config.yaml
moe_layers: [0, 2, 4, 6, 8, 10]
routed_scale: 1.0
balance_bias: false
vocab_size: 4096
norm_eps: 1e-06
beta1: 0.95
weight_decay: 0.0
Below are experts of layer 6 (counted from 0) of a mixture-of-experts language model. Rows are named router (the router's row for the expert), gate (a neuron's input weights, with its number), up (a neuron's input weights, with its number) and show model dimensions 0-127. Each number is 200 + 40 x the weight over its row's rms, rounded and kept within 0 to 999.
Before each expert's rows: a language model's description of what the expert responds to. This comes from a sample of Wikipedia text that the model never trained on.

# expert 56
It responds to: Syllables an, un, os
router,240,148,162,125,198,183,278,189,226,210,247,218,198,230,229,180,194,184,171,208,197,246,244,156,215,96,188,197,219,261,177,171,245,271,192,277,206,242,183,230,115,203,249,177,182,214,273,242,266,194,184,214,155,284,180,178,265,213,292,224,167,224,183,283,212,227,213,170,270,187,98,172,207,249,160,237,194,239,244,198,166,223,255,194,146,206,215,143,206,124,131,194,190,193,208,203,157,196,222,233,208,227,170,185,182,161,203,218,191,254,210,199,260,215,248,163,232,209,202,200,205,228,192,223,151,276,285,238
gate0,167,205,251,153,156,240,185,137,180,132,126,146,167,226,128,211,165,136,152,222,220,183,211,213,225,196,239,196,152,178,203,223,211,211,137,276,230,193,206,136,267,174,128,282,223,159,217,228,251,227,216,213,239,159,181,290,194,155,213,183,233,304,222,230,179,222,264,177,261,215,239,190,134,203,182,201,235,205,177,197,189,165,110,203,212,164,141,241,210,177,220,200,199,247,216,222,180,211,187,161,176,208,175,169,230,199,193,222,225,157,219,278,254,259,148,241,186,196,307,116,173,195,163,237,159,158,183,183
up0,196,154,182,227,250,172,264,184,201,270,247,186,211,269,179,197,275,216,214,179,255,229,143,324,228,182,183,240,175,147,217,227,250,152,159,146,222,196,226,205,274,232,212,202,219,133,203,182,150,279,204,243,109,265,226,224,168,175,203,172,179,180,198,229,212,200,162,187,208,151,191,264,194,273,192,207,144,204,238,197,102,155,229,148,269,182,220,168,191,170,215,194,182,169,260,189,235,172,184,250,181,165,232,222,200,120,249,166,146,157,209,135,214,192,274,234,197,243,230,234,181,262,230,212,203,236,151,162

# expert 19
It responds to: Middle syllable pieces
router,171,167,147,206,205,172,187,226,145,222,177,193,188,186,185,209,194,174,209,168,205,205,226,119,199,169,187,185,186,250,177,178,173,179,217,193,181,200,120,161,210,203,238,183,195,195,232,229,129,266,161,237,277,262,179,248,161,191,152,250,112,200,171,229,199,236,139,194,328,269,117,211,118,185,182,310,199,216,250,224,139,189,195,211,150,240,310,220,214,170,251,192,202,210,266,255,230,267,240,203,223,196,247,201,231,254,140,237,202,154,202,199,257,219,186,165,197,216,218,237,235,217,256,208,201,198,165,143
gate1,110,138,171,186,302,150,219,154,155,166,241,156,193,238,227,193,237,254,224,227,296,216,167,245,223,215,185,225,190,231,232,204,218,138,196,257,137,120,215,211,223,202,200,159,160,260,140,184,197,182,199,189,206,179,238,265,190,194,196,174,161,152,220,283,188,196,263,187,197,192,195,187,163,175,188,204,229,191,189,261,245,152,181,247,155,150,159,211,129,209,157,201,164,243,181,145,241,260,205,235,188,148,220,230,247,260,169,275,224,245,166,194,180,273,240,237,252,227,173,154,138,156,250,147,197,261,152,186
up1,228,221,190,202,210,161,171,234,140,260,220,156,202,185,224,189,169,233,187,179,214,204,166,231,175,239,141,217,164,219,228,138,135,247,153,251,156,254,202,176,130,302,228,210,137,124,224,234,259,215,198,224,261,218,131,170,179,183,211,177,192,225,229,185,209,242,183,162,234,295,192,220,215,268,203,175,153,149,224,204,173,163,210,215,195,210,180,234,112,207,257,212,139,172,244,254,128,242,192,215,230,263,175,221,168,202,228,266,276,254,222,158,192,198,168,309,235,175,236,245,253,197,191,169,193,219,259,130

# expert 21
It responds to: LaTeX and formula symbols
router,233,180,141,214,223,118,184,167,286,225,205,184,180,156,164,226,293,254,261,293,245,225,202,264,220,209,219,122,186,190,198,134,169,205,162,170,156,205,218,239,180,221,260,222,168,171,176,157,307,194,245,220,134,162,194,189,149,264,241,240,220,148,153,226,255,240,232,235,158,206,186,185,213,150,155,168,224,236,185,226,224,189,178,238,178,230,176,194,170,218,121,241,126,228,208,240,209,232,131,217,221,146,278,209,258,258,179,193,170,204,140,269,199,221,166,216,172,239,170,185,233,193,169,195,194,199,156,144
gate0,252,224,239,214,189,236,186,219,215,229,247,248,198,217,250,268,151,198,201,133,116,156,202,209,153,224,209,154,203,192,261,258,195,246,203,202,191,180,173,216,270,215,202,272,156,219,181,203,248,193,180,214,218,247,182,203,154,151,278,236,146,176,233,202,195,221,188,145,176,188,166,247,189,252,212,173,252,135,202,200,195,274,185,246,241,182,219,282,213,178,201,227,158,237,150,260,230,203,187,189,193,159,207,197,150,207,158,192,289,236,147,190,269,252,116,172,205,169,289,141,221,201,206,72,184,251,133,224
up0,201,189,214,276,268,261,208,215,136,190,150,251,193,182,208,215,199,149,215,166,175,228,130,196,239,179,213,156,180,115,205,175,169,182,125,253,199,166,183,252,214,229,207,169,169,274,206,149,147,182,108,197,153,169,155,169,218,191,205,238,212,190,160,131,209,236,209,138,230,258,171,186,234,225,286,204,149,223,233,180,139,203,167,128,261,240,167,210,189,197,147,166,179,185,174,182,183,153,153,242,213,189,293,175,246,236,174,145,253,207,269,142,257,204,262,188,239,154,226,178,171,198,198,285,246,152,179,216

# expert 32
It responds to: Rare word-start fragments
router,144,200,151,242,193,171,245,243,170,227,221,282,192,143,216,220,203,250,208,168,276,156,182,216,153,202,255,218,260,241,214,199,176,160,193,144,148,188,254,289,217,203,231,139,199,138,264,185,202,245,251,229,177,207,175,148,128,188,133,280,251,136,167,192,247,219,239,206,160,258,195,273,182,199,190,172,194,241,220,211,140,166,191,239,160,197,187,197,228,257,235,160,235,158,219,178,219,160,250,239,215,157,165,236,158,190,226,197,164,153,251,244,157,266,256,156,125,160,252,222,213,197,196,219,139,143,252,238
gate0,222,172,290,160,213,196,113,156,191,138,223,179,203,106,230,225,233,222,200,122,219,214,159,182,186,260,218,202,247,282,174,209,192,205,187,236,202,111,148,155,115,151,239,251,203,278,154,193,246,210,125,176,175,143,190,205,218,211,199,224,233,189,167,138,149,191,158,149,246,221,161,191,211,183,226,183,179,219,139,184,303,208,215,161,278,193,216,198,161,235,261,193,266,242,165,142,184,217,225,184,175,180,163,163,191,221,203,205,206,163,156,146,195,183,131,260,265,161,230,232,199,204,211,212,242,174,233,259
up0,230,194,243,169,229,197,232,262,166,291,169,148,164,196,162,165,189,189,225,214,188,169,227,134,256,167,187,235,174,155,242,121,257,191,179,203,163,104,206,209,254,267,202,214,240,169,194,198,194,223,159,122,121,170,212,197,154,180,195,235,218,224,240,228,226,245,231,255,199,137,192,128,208,249,215,216,193,191,223,157,246,143,258,150,152,139,161,230,231,196,192,175,201,179,180,177,199,159,219,121,262,238,234,212,140,224,235,169,281,289,239,178,182,224,120,218,193,155,223,232,245,150,211,199,211,132,217,135

# expert 27
It responds to: Sentence ends, months, rare names
router,144,200,151,242,193,171,245,243,170,227,221,282,192,142,216,220,203,250,208,168,275,155,182,216,153,202,255,219,260,242,213,199,176,159,194,144,148,188,254,289,217,203,231,139,199,137,264,185,202,245,251,229,177,206,175,148,128,188,133,280,251,136,167,192,247,219,239,205,160,258,195,273,182,200,191,172,194,241,220,211,140,166,191,239,160,197,187,197,228,257,235,160,235,158,220,178,219,160,250,240,216,157,165,236,158,191,226,197,165,153,251,244,157,266,256,156,125,160,252,222,213,197,196,219,139,143,252,238
gate0,260,175,221,158,249,202,124,193,198,173,187,223,256,247,202,175,154,207,216,282,229,218,140,222,272,217,214,174,231,200,250,249,245,203,129,101,175,134,188,175,186,222,195,252,161,210,272,266,247,124,243,221,164,177,231,214,143,247,281,164,233,198,223,161,199,200,202,196,137,85,194,194,128,187,114,172,245,155,128,200,199,183,263,174,211,118,228,183,163,192,166,188,197,184,205,252,166,134,174,169,192,196,185,195,246,202,221,234,228,179,147,239,168,169,157,201,236,191,203,170,237,241,164,230,189,194,155,211
up0,226,264,222,235,151,248,154,236,228,151,244,242,192,272,130,119,222,245,239,146,144,185,193,180,193,193,223,213,194,224,187,196,214,152,126,151,128,136,231,159,169,205,201,217,146,203,165,158,263,238,226,183,261,206,183,195,135,276,196,214,214,209,224,266,177,206,235,173,140,189,214,204,123,212,148,189,182,169,182,224,268,181,230,253,168,157,178,221,181,158,146,220,258,316,129,222,220,218,253,170,193,261,157,220,228,180,171,126,247,201,210,161,207,171,247,136,159,200,249,161,189,197,157,168,232,164,169,182

# expert 40
It responds to: Periods and decimal points
router,198,174,191,136,162,177,192,181,246,131,213,240,236,175,217,142,219,187,239,187,180,169,282,178,183,228,210,212,229,185,231,264,186,178,222,191,203,209,257,247,191,154,172,187,278,211,201,210,270,158,171,232,258,152,220,237,206,229,266,225,242,149,280,209,195,247,166,122,186,237,186,181,156,114,176,153,213,167,142,267,143,254,210,204,207,242,167,171,124,155,216,226,145,164,192,142,262,158,206,113,258,194,136,222,226,201,150,272,280,164,186,167,158,219,175,169,189,169,243,264,199,231,236,231,182,178,147,225
gate0,222,241,254,216,210,253,197,141,127,251,219,247,168,211,183,189,218,222,200,252,195,132,218,138,138,195,94,177,235,193,218,243,188,204,204,184,179,194,255,198,217,178,230,212,148,163,219,183,166,164,195,208,238,128,183,131,257,216,211,142,245,185,242,210,249,185,147,159,211,218,162,227,212,165,191,117,228,183,192,275,307,192,169,86,184,245,188,176,236,263,146,221,232,127,150,190,250,267,176,242,191,216,237,185,173,215,193,288,203,252,198,224,207,215,163,178,193,184,199,236,212,127,232,233,139,151,221,163
up0,260,143,226,209,138,293,136,174,233,223,237,170,266,239,202,222,215,207,205,188,225,225,214,226,211,233,283,183,210,185,222,155,209,211,170,243,150,183,217,206,253,224,251,168,192,173,152,181,217,219,278,182,232,291,234,251,167,186,211,216,190,159,167,215,273,198,160,161,213,164,127,193,262,179,246,149,251,257,227,200,172,236,142,188,200,266,248,237,228,165,216,154,144,241,206,237,177,269,160,298,260,293,186,134,232,204,175,189,204,198,199,210,261,259,265,200,164,137,209,217,221,190,141,203,152,191,195,173

# expert 42
It responds to: Given names and by
router,144,200,151,242,193,171,245,242,170,227,221,282,192,142,216,220,203,250,208,168,276,156,182,216,153,202,255,219,260,241,213,199,176,160,193,144,148,188,254,289,217,203,231,139,199,137,264,185,202,245,251,229,177,206,175,148,128,188,133,280,251,136,168,192,247,219,239,206,160,258,195,273,182,200,190,172,194,241,220,211,140,166,191,239,160,197,187,197,228,257,235,160,235,158,220,178,219,160,250,240,216,157,165,236,158,190,226,197,165,153,251,244,157,266,256,156,126,160,252,222,213,196,196,219,140,143,252,238
gate0,267,240,192,199,218,197,111,195,173,114,178,275,262,242,203,220,156,209,168,158,203,200,174,237,247,191,113,154,145,152,196,222,195,170,130,133,227,191,202,141,177,220,211,282,159,162,192,254,205,183,239,229,247,210,235,228,175,197,204,148,161,275,233,239,213,263,227,207,186,195,240,176,234,194,190,247,248,225,185,158,162,222,253,268,209,230,200,217,239,177,148,220,144,176,225,185,181,118,197,223,230,179,188,143,249,238,136,190,201,216,266,185,256,151,266,258,258,229,116,138,220,207,210,195,202,156,155,253
up0,272,258,176,169,213,225,179,123,184,214,106,177,194,196,204,253,189,207,218,242,218,175,265,155,175,181,139,236,223,243,157,202,226,210,179,169,232,194,219,266,192,186,223,257,243,177,188,174,172,234,234,198,196,181,122,232,152,178,101,199,195,159,205,203,155,260,216,251,177,137,294,228,281,186,191,181,229,156,162,180,197,207,258,201,201,225,161,214,202,213,147,217,158,208,263,228,137,177,258,228,257,191,213,171,231,280,244,218,129,160,275,221,244,255,209,199,198,167,249,137,197,241,206,179,114,266,151,167

# expert 1
It responds to: Titles and roles
router,163,199,248,196,201,140,193,227,170,242,177,213,258,180,171,202,165,159,222,224,203,237,164,230,138,167,100,152,240,157,145,123,170,160,201,214,194,226,238,214,187,146,202,195,229,184,190,193,199,191,156,109,221,244,186,179,192,145,226,203,251,224,266,250,160,197,138,132,280,129,238,160,149,126,248,171,170,245,240,228,153,267,179,225,183,134,207,198,179,225,222,153,208,290,227,222,174,183,238,213,158,226,136,211,179,132,244,220,280,202,181,179,190,123,263,201,208,202,168,273,202,212,261,209,227,251,178,194
gate3,258,174,108,203,160,316,289,225,209,214,154,166,203,202,234,256,288,226,205,181,187,191,165,260,177,212,221,168,193,193,208,226,201,207,255,227,221,160,182,200,194,205,203,181,182,214,162,236,164,115,201,223,187,181,149,198,216,187,191,191,140,197,143,287,273,177,170,220,150,173,157,224,242,189,177,229,220,207,129,171,274,234,108,206,207,193,236,227,187,183,146,232,170,154,221,199,249,155,250,139,202,243,310,183,160,256,203,277,225,173,219,218,230,268,225,221,206,195,159,195,264,160,174,217,146,141,217,212
up3,217,195,213,203,185,223,247,196,222,148,155,277,192,235,276,237,179,220,220,255,159,210,172,264,204,198,167,179,149,164,240,186,189,247,177,176,183,252,239,180,191,183,114,190,270,147,98,249,267,206,223,201,244,215,200,212,260,251,226,230,228,184,213,175,248,117,246,235,218,204,187,245,179,171,190,165,242,195,209,210,160,212,234,315,220,213,196,153,288,243,253,212,276,144,188,146,190,169,160,195,158,166,158,241,191,133,187,160,266,285,213,218,165,212,177,257,222,194,177,208,230,292,179,178,202,242,177,211

# expert 18
It responds to: Word-final suffixes
router,172,145,177,266,166,164,134,204,241,138,148,202,194,166,230,166,213,262,233,267,175,205,137,185,198,142,111,212,198,186,232,243,219,238,251,266,234,144,226,224,238,228,247,210,159,160,215,207,136,115,225,254,270,195,199,196,156,176,220,137,183,157,182,195,249,219,225,189,156,147,236,146,198,220,206,230,290,190,173,214,221,208,142,125,156,212,163,217,192,177,165,185,196,191,178,227,211,221,172,169,163,270,206,201,197,153,305,233,312,201,179,211,177,155,240,239,189,233,178,199,231,202,263,288,217,207,221,221
gate0,153,199,188,224,181,269,188,163,160,161,202,162,187,230,255,196,197,163,165,197,165,325,198,158,172,227,200,118,208,208,179,203,200,197,276,194,182,216,192,154,131,141,185,148,220,233,202,163,241,204,203,151,185,244,211,171,264,265,258,151,266,202,174,169,186,192,189,216,230,237,162,196,288,204,176,229,203,137,248,188,182,173,114,217,131,215,179,225,193,230,220,225,213,105,135,173,198,220,212,153,156,232,220,148,147,186,246,240,156,226,184,241,263,194,186,223,226,203,127,203,208,224,194,207,187,50,177,228
up0,182,202,248,227,150,175,222,229,221,219,217,181,148,198,231,239,208,268,200,228,169,206,227,198,158,148,81,199,232,167,190,198,230,220,204,291,170,208,200,246,216,215,216,203,266,227,164,215,194,139,203,231,203,202,161,189,198,216,221,223,239,179,184,252,191,208,253,198,232,174,255,196,159,175,207,205,217,256,97,197,199,218,184,262,207,135,195,209,188,226,162,252,194,245,226,251,257,217,184,129,194,100,176,232,182,145,205,290,281,196,280,158,230,301,124,235,262,132,174,145,245,238,171,223,236,172,218,152

# expert 26
It responds to: Pieces after initial letter
router,144,200,151,242,193,171,246,242,170,227,221,282,192,142,216,220,203,249,208,168,276,155,182,216,153,202,255,218,260,241,214,199,176,159,193,144,148,188,254,289,217,203,231,139,199,138,264,185,202,245,251,229,176,206,175,148,128,188,133,280,251,136,168,192,247,219,239,205,160,258,195,273,182,200,190,171,194,241,220,211,140,167,191,238,160,197,187,197,228,257,235,160,235,158,220,178,219,160,250,239,215,157,165,236,158,190,226,197,164,153,251,244,157,266,256,156,126,160,252,222,213,197,196,219,140,143,252,238
gate0,221,212,194,245,187,207,133,237,279,140,284,77,157,273,269,255,147,256,171,188,201,172,263,210,196,184,194,150,215,265,210,191,200,199,156,224,135,111,199,167,124,227,201,178,215,241,179,154,232,243,154,247,248,137,231,239,138,243,185,228,104,172,187,196,220,109,154,160,194,187,212,166,228,211,210,166,253,205,172,271,191,177,161,230,201,195,248,210,263,161,204,202,182,248,205,285,147,202,168,179,191,172,210,195,164,176,183,252,182,203,241,190,262,244,222,167,200,190,221,183,193,254,216,195,209,216,184,195
up0,221,186,162,186,233,165,184,204,202,216,216,184,260,182,229,194,201,192,199,124,172,265,233,245,200,157,146,255,231,154,218,242,165,241,237,203,214,265,266,238,219,161,166,227,206,246,245,208,206,147,83,221,201,199,204,203,228,191,224,213,143,189,116,145,186,192,170,151,266,284,245,149,217,183,156,228,235,198,222,194,274,186,187,176,205,184,216,221,218,197,164,333,179,155,193,181,179,246,186,175,208,205,186,270,156,183,235,180,198,143,217,103,261,213,274,140,140,199,176,192,198,164,211,218,233,128,157,279

# expert 36
It responds to: Table cells and years
router,144,200,151,242,193,171,246,242,170,227,221,282,192,142,216,220,203,249,208,168,276,156,182,216,153,202,255,219,260,241,214,199,176,159,193,144,148,188,254,289,217,203,231,139,199,138,264,185,202,245,251,229,177,206,175,148,127,188,133,280,251,136,167,192,247,219,239,206,160,258,195,273,182,200,190,171,194,241,220,211,140,166,191,239,160,197,187,197,228,257,235,160,235,158,220,178,219,160,250,240,215,157,165,236,157,191,226,197,165,153,251,244,157,266,256,156,125,160,252,222,213,197,196,219,140,143,252,238
gate0,251,207,189,213,182,181,219,201,245,173,155,179,228,240,272,223,203,276,167,180,208,173,140,173,246,200,205,190,128,204,153,215,131,168,205,159,183,108,211,173,152,155,150,226,222,156,182,155,244,194,193,139,122,167,203,138,247,219,134,160,213,217,211,228,157,210,202,242,245,248,173,186,197,129,212,173,148,194,231,206,171,173,243,120,154,242,281,150,194,176,195,230,207,145,205,231,202,218,245,212,155,197,171,232,219,198,115,302,197,194,112,250,151,186,154,183,227,303,193,194,180,198,227,189,269,257,183,162
up0,175,280,190,222,138,156,202,131,227,258,220,178,230,178,209,188,152,232,211,200,162,276,224,164,254,249,180,159,198,216,233,106,248,233,241,133,205,197,218,187,224,217,168,213,140,264,207,237,195,166,172,205,266,200,184,143,143,235,174,210,135,143,148,125,143,227,225,229,103,229,236,204,200,214,246,179,242,162,159,202,216,257,231,272,174,205,259,175,137,187,249,161,267,178,237,157,154,177,278,182,177,204,193,161,230,180,162,190,176,219,187,193,186,254,143,249,127,194,269,248,196,168,189,202,192,264,207,226

# expert 23
It responds to: Diacritic byte pieces
router,250,231,181,232,190,137,214,240,281,231,160,157,233,210,155,188,247,221,130,297,116,240,155,174,124,223,217,219,154,105,189,173,200,151,205,278,196,254,234,200,246,157,231,182,182,185,212,268,210,178,218,181,204,191,112,275,227,248,201,180,175,166,169,165,238,193,234,150,170,213,132,186,165,187,144,186,133,200,207,207,214,175,197,283,166,259,265,223,200,202,160,209,211,162,131,225,210,146,171,236,305,232,218,203,200,171,152,191,192,226,206,234,194,259,233,166,152,224,187,215,230,201,164,215,157,182,130,186
gate0,220,131,212,165,143,275,237,168,180,310,225,287,210,194,158,195,196,256,252,197,210,196,167,221,222,257,231,149,223,141,245,155,227,221,200,225,148,268,123,204,268,275,204,182,212,157,138,152,223,190,253,201,187,234,200,259,208,201,180,221,136,190,121,210,233,165,218,181,206,160,181,197,173,192,250,240,251,175,203,178,177,178,182,185,170,246,193,317,181,178,235,162,252,219,143,170,161,172,193,114,212,211,251,235,232,176,145,250,168,166,150,194,193,138,190,232,204,261,181,228,167,161,235,234,164,189,231,248
up0,206,236,236,162,172,158,117,166,242,204,139,262,226,175,201,175,153,228,191,278,192,259,227,144,236,144,212,204,183,212,206,219,215,230,197,141,197,145,162,189,259,209,165,211,234,210,195,251,181,188,138,239,145,224,209,137,209,185,224,279,237,298,198,152,172,208,216,186,197,205,185,253,203,204,208,155,213,223,221,215,207,157,218,157,292,215,233,224,157,173,179,154,119,110,175,167,245,207,201,166,204,203,168,215,106,206,194,259,189,171,166,156,255,181,222,273,205,237,123,274,275,154,264,204,147,216,173,149

# expert 6
It responds to: Labial b-syllables
router,252,203,167,263,275,304,133,183,198,252,204,232,237,203,177,255,161,143,203,215,121,246,231,168,173,217,173,134,254,193,238,215,226,264,261,225,225,203,178,213,163,249,191,194,153,189,172,182,291,175,251,163,169,141,288,325,170,216,227,240,153,190,227,228,217,227,234,231,209,202,217,244,188,182,195,239,200,227,131,141,163,223,161,238,175,214,189,233,223,173,164,268,272,118,151,204,208,162,199,174,191,202,178,122,246,186,165,207,232,270,211,226,180,202,238,169,234,209,209,223,144,168,185,233,227,181,195,211
gate0,229,223,210,202,248,246,168,172,201,222,157,225,114,152,191,251,220,114,157,153,157,224,155,134,193,175,151,263,237,177,107,237,179,243,200,175,246,259,204,176,253,251,110,180,206,235,195,215,223,206,192,121,258,213,280,182,156,244,194,213,171,225,175,131,205,212,232,205,229,210,205,258,176,188,242,173,152,211,152,171,249,213,142,178,237,247,165,287,214,227,264,154,208,225,190,224,227,195,206,164,190,160,221,249,241,146,150,251,247,207,164,247,205,122,199,227,211,210,234,232,129,200,161,180,122,188,150,167
up0,229,201,194,231,185,169,204,193,187,231,174,114,222,128,159,265,214,173,212,136,145,174,155,161,191,178,149,241,209,254,123,202,182,193,237,184,181,281,129,216,236,206,230,250,117,227,203,133,188,286,259,230,191,131,201,299,235,239,213,201,192,129,133,207,191,238,251,146,167,219,239,242,170,149,222,264,150,152,158,202,240,179,262,208,232,253,178,221,176,231,195,187,278,149,209,203,270,238,139,235,248,228,142,211,212,247,195,194,261,183,144,217,163,196,169,201,215,191,170,158,210,194,245,224,201,186,224,220

# expert 48
It responds to: ow and le syllables
router,160,155,231,229,222,295,214,114,260,111,217,178,164,221,191,214,153,240,140,246,189,180,217,155,207,261,184,247,244,147,192,196,186,243,270,182,169,157,167,158,223,228,202,236,140,224,230,140,200,243,241,255,173,217,265,263,197,199,158,194,168,152,211,306,188,216,189,236,170,163,242,131,143,222,192,157,234,201,170,159,215,294,264,204,163,221,186,155,225,119,196,216,243,168,216,160,270,226,226,223,168,252,189,209,180,230,283,203,154,231,161,175,173,196,230,191,197,230,214,201,137,161,202,234,256,196,155,204
gate0,157,263,208,211,254,246,214,205,264,234,193,221,154,242,206,252,183,201,193,225,250,230,248,150,238,170,243,226,174,214,136,243,196,230,240,219,160,216,204,180,225,234,211,161,107,266,240,201,237,183,216,184,192,183,223,136,185,226,241,194,266,273,195,195,124,238,212,186,233,151,193,236,174,220,254,240,154,173,144,188,203,221,172,96,157,199,117,265,203,156,146,156,258,182,180,146,229,211,173,206,136,250,230,153,205,196,225,228,245,172,257,186,220,192,179,266,210,212,174,176,204,119,259,113,269,158,158,253
up0,283,215,177,157,218,206,194,156,273,152,205,182,202,191,189,224,199,147,185,166,161,187,198,187,162,177,244,187,186,223,161,252,162,172,245,141,211,201,209,154,253,251,148,231,187,182,218,157,273,216,168,226,215,134,152,199,227,295,158,257,219,156,197,253,175,170,175,169,237,186,149,221,156,115,219,159,225,271,224,292,210,141,167,245,194,265,231,278,141,209,198,205,236,185,141,208,208,212,245,301,153,127,186,239,212,196,216,142,196,197,214,195,164,205,309,187,236,215,184,201,289,193,182,183,206,142,197,182

# expert 44
It responds to: Digits in tables
router,238,171,192,245,151,189,224,209,155,254,189,208,176,217,172,250,273,260,138,176,167,225,198,151,286,261,184,223,124,156,151,208,175,185,146,174,172,222,122,77,210,119,187,214,173,188,217,222,242,186,149,259,255,206,204,194,225,166,185,159,234,202,206,239,254,224,201,213,172,193,203,234,205,143,171,153,153,184,118,153,159,185,187,250,298,226,212,258,235,215,149,223,199,168,275,184,189,144,233,204,150,195,266,245,186,205,182,138,164,194,214,228,151,200,236,270,192,255,211,242,190,170,260,179,147,174,207,203
gate1,280,237,204,223,239,148,178,168,175,122,185,243,167,208,167,140,236,265,224,155,207,201,215,209,157,167,248,221,215,214,229,211,184,168,202,292,179,204,180,165,215,193,137,206,205,230,157,150,188,185,249,237,298,248,209,191,263,186,255,148,208,216,223,227,247,170,177,180,285,176,206,150,167,223,180,229,245,214,205,244,206,193,138,225,230,228,276,266,226,263,156,212,260,226,272,202,271,242,251,254,230,208,154,188,227,203,218,209,187,230,210,297,216,196,212,255,212,177,145,134,203,102,201,219,219,278,248,201
up1,227,197,128,203,198,190,182,234,164,202,196,162,179,163,256,149,235,173,165,186,170,181,148,204,209,217,248,221,177,181,212,194,161,194,196,166,111,114,242,155,201,255,187,129,216,145,237,217,259,188,194,185,137,284,198,165,207,205,220,232,197,202,185,176,216,310,233,259,161,170,198,238,188,160,231,209,199,188,144,131,236,221,206,224,325,255,161,261,153,167,194,247,213,178,129,163,166,143,201,196,113,210,301,122,165,169,223,151,223,188,194,234,269,145,179,230,205,251,191,185,216,183,179,195,172,214,168,236

# expert 61
It responds to: Century digits and pieces
router,144,200,151,242,193,171,245,242,170,227,221,282,192,142,216,220,203,250,208,168,276,156,182,216,153,201,255,218,260,241,213,199,176,160,193,144,148,188,254,289,217,203,231,139,199,138,264,185,202,245,251,229,177,206,175,148,128,188,133,279,251,136,167,192,247,219,239,206,159,258,195,273,182,200,190,172,194,241,220,211,140,167,191,238,160,197,187,196,228,257,235,160,235,158,220,178,219,160,250,240,216,157,165,236,157,191,226,197,165,153,251,244,157,266,256,156,126,160,252,222,213,197,196,219,139,143,252,238
gate1,166,293,225,130,57,192,260,183,225,151,197,201,187,216,180,202,160,205,252,257,200,182,285,219,199,195,153,209,154,146,224,273,222,167,193,199,229,187,232,159,162,192,181,201,237,220,201,176,118,197,159,170,222,194,203,241,198,235,206,231,161,252,182,148,162,194,196,182,271,92,158,211,194,241,188,159,209,207,264,174,156,166,251,171,208,216,195,151,160,177,209,259,160,148,173,149,144,221,190,183,258,194,187,212,176,283,204,203,228,238,150,161,287,219,164,165,218,206,239,253,144,177,224,131,210,255,182,162
up1,141,170,244,175,95,236,211,241,174,247,172,282,209,205,147,269,182,158,220,175,165,208,180,176,285,169,197,195,163,222,242,293,234,218,252,190,237,123,214,124,116,253,190,249,146,253,282,222,164,210,183,161,263,202,220,163,220,190,151,152,183,190,188,233,146,186,188,307,169,186,219,215,218,231,241,212,232,215,138,198,172,257,203,253,223,243,222,174,156,190,164,222,220,153,177,135,221,222,199,130,229,244,174,175,222,211,242,198,204,234,227,197,274,206,199,150,231,177,246,151,221,175,264,204,170,203,197,171

# expert 8
It responds to: Groups of people
router,177,259,211,184,133,172,244,201,193,269,191,232,169,183,163,246,217,196,215,247,231,117,166,232,129,139,204,199,135,246,275,167,161,185,233,155,134,206,250,200,168,220,225,148,216,223,283,230,188,142,235,252,218,204,188,199,215,196,211,256,172,158,223,270,253,209,114,118,227,201,200,231,231,254,247,196,153,246,267,219,150,188,227,229,185,173,200,249,279,243,187,164,270,139,252,261,212,166,232,255,198,196,211,221,148,204,147,263,237,170,202,231,138,140,206,182,152,174,159,211,210,164,215,213,169,247,230,218
gate3,171,274,269,221,207,259,195,202,162,188,224,185,225,181,167,157,182,175,224,188,133,239,222,206,242,215,157,262,169,172,158,158,180,221,171,270,233,239,164,198,223,205,230,247,240,213,212,187,117,146,107,191,209,235,136,249,202,258,188,98,205,121,165,220,157,244,245,235,148,199,177,186,194,228,259,267,188,160,280,179,259,169,237,199,175,150,204,280,264,200,226,234,270,192,266,256,271,200,200,163,180,226,235,199,202,163,121,191,147,229,143,211,171,165,155,209,246,166,168,241,200,203,231,217,181,226,173,196
up3,228,180,155,174,221,159,254,201,204,196,183,231,180,152,163,283,240,183,268,196,193,203,245,237,283,244,251,229,221,213,225,198,167,174,181,155,269,223,195,185,225,216,195,200,244,190,235,155,150,204,276,203,195,250,144,247,203,298,138,188,218,220,175,159,125,99,203,172,166,234,113,166,220,201,184,248,164,205,220,204,229,106,186,217,243,237,219,217,227,215,209,189,177,186,222,190,226,137,164,217,175,177,291,151,149,220,230,165,213,171,221,238,213,165,253,137,160,248,135,257,127,191,243,189,221,270,138,173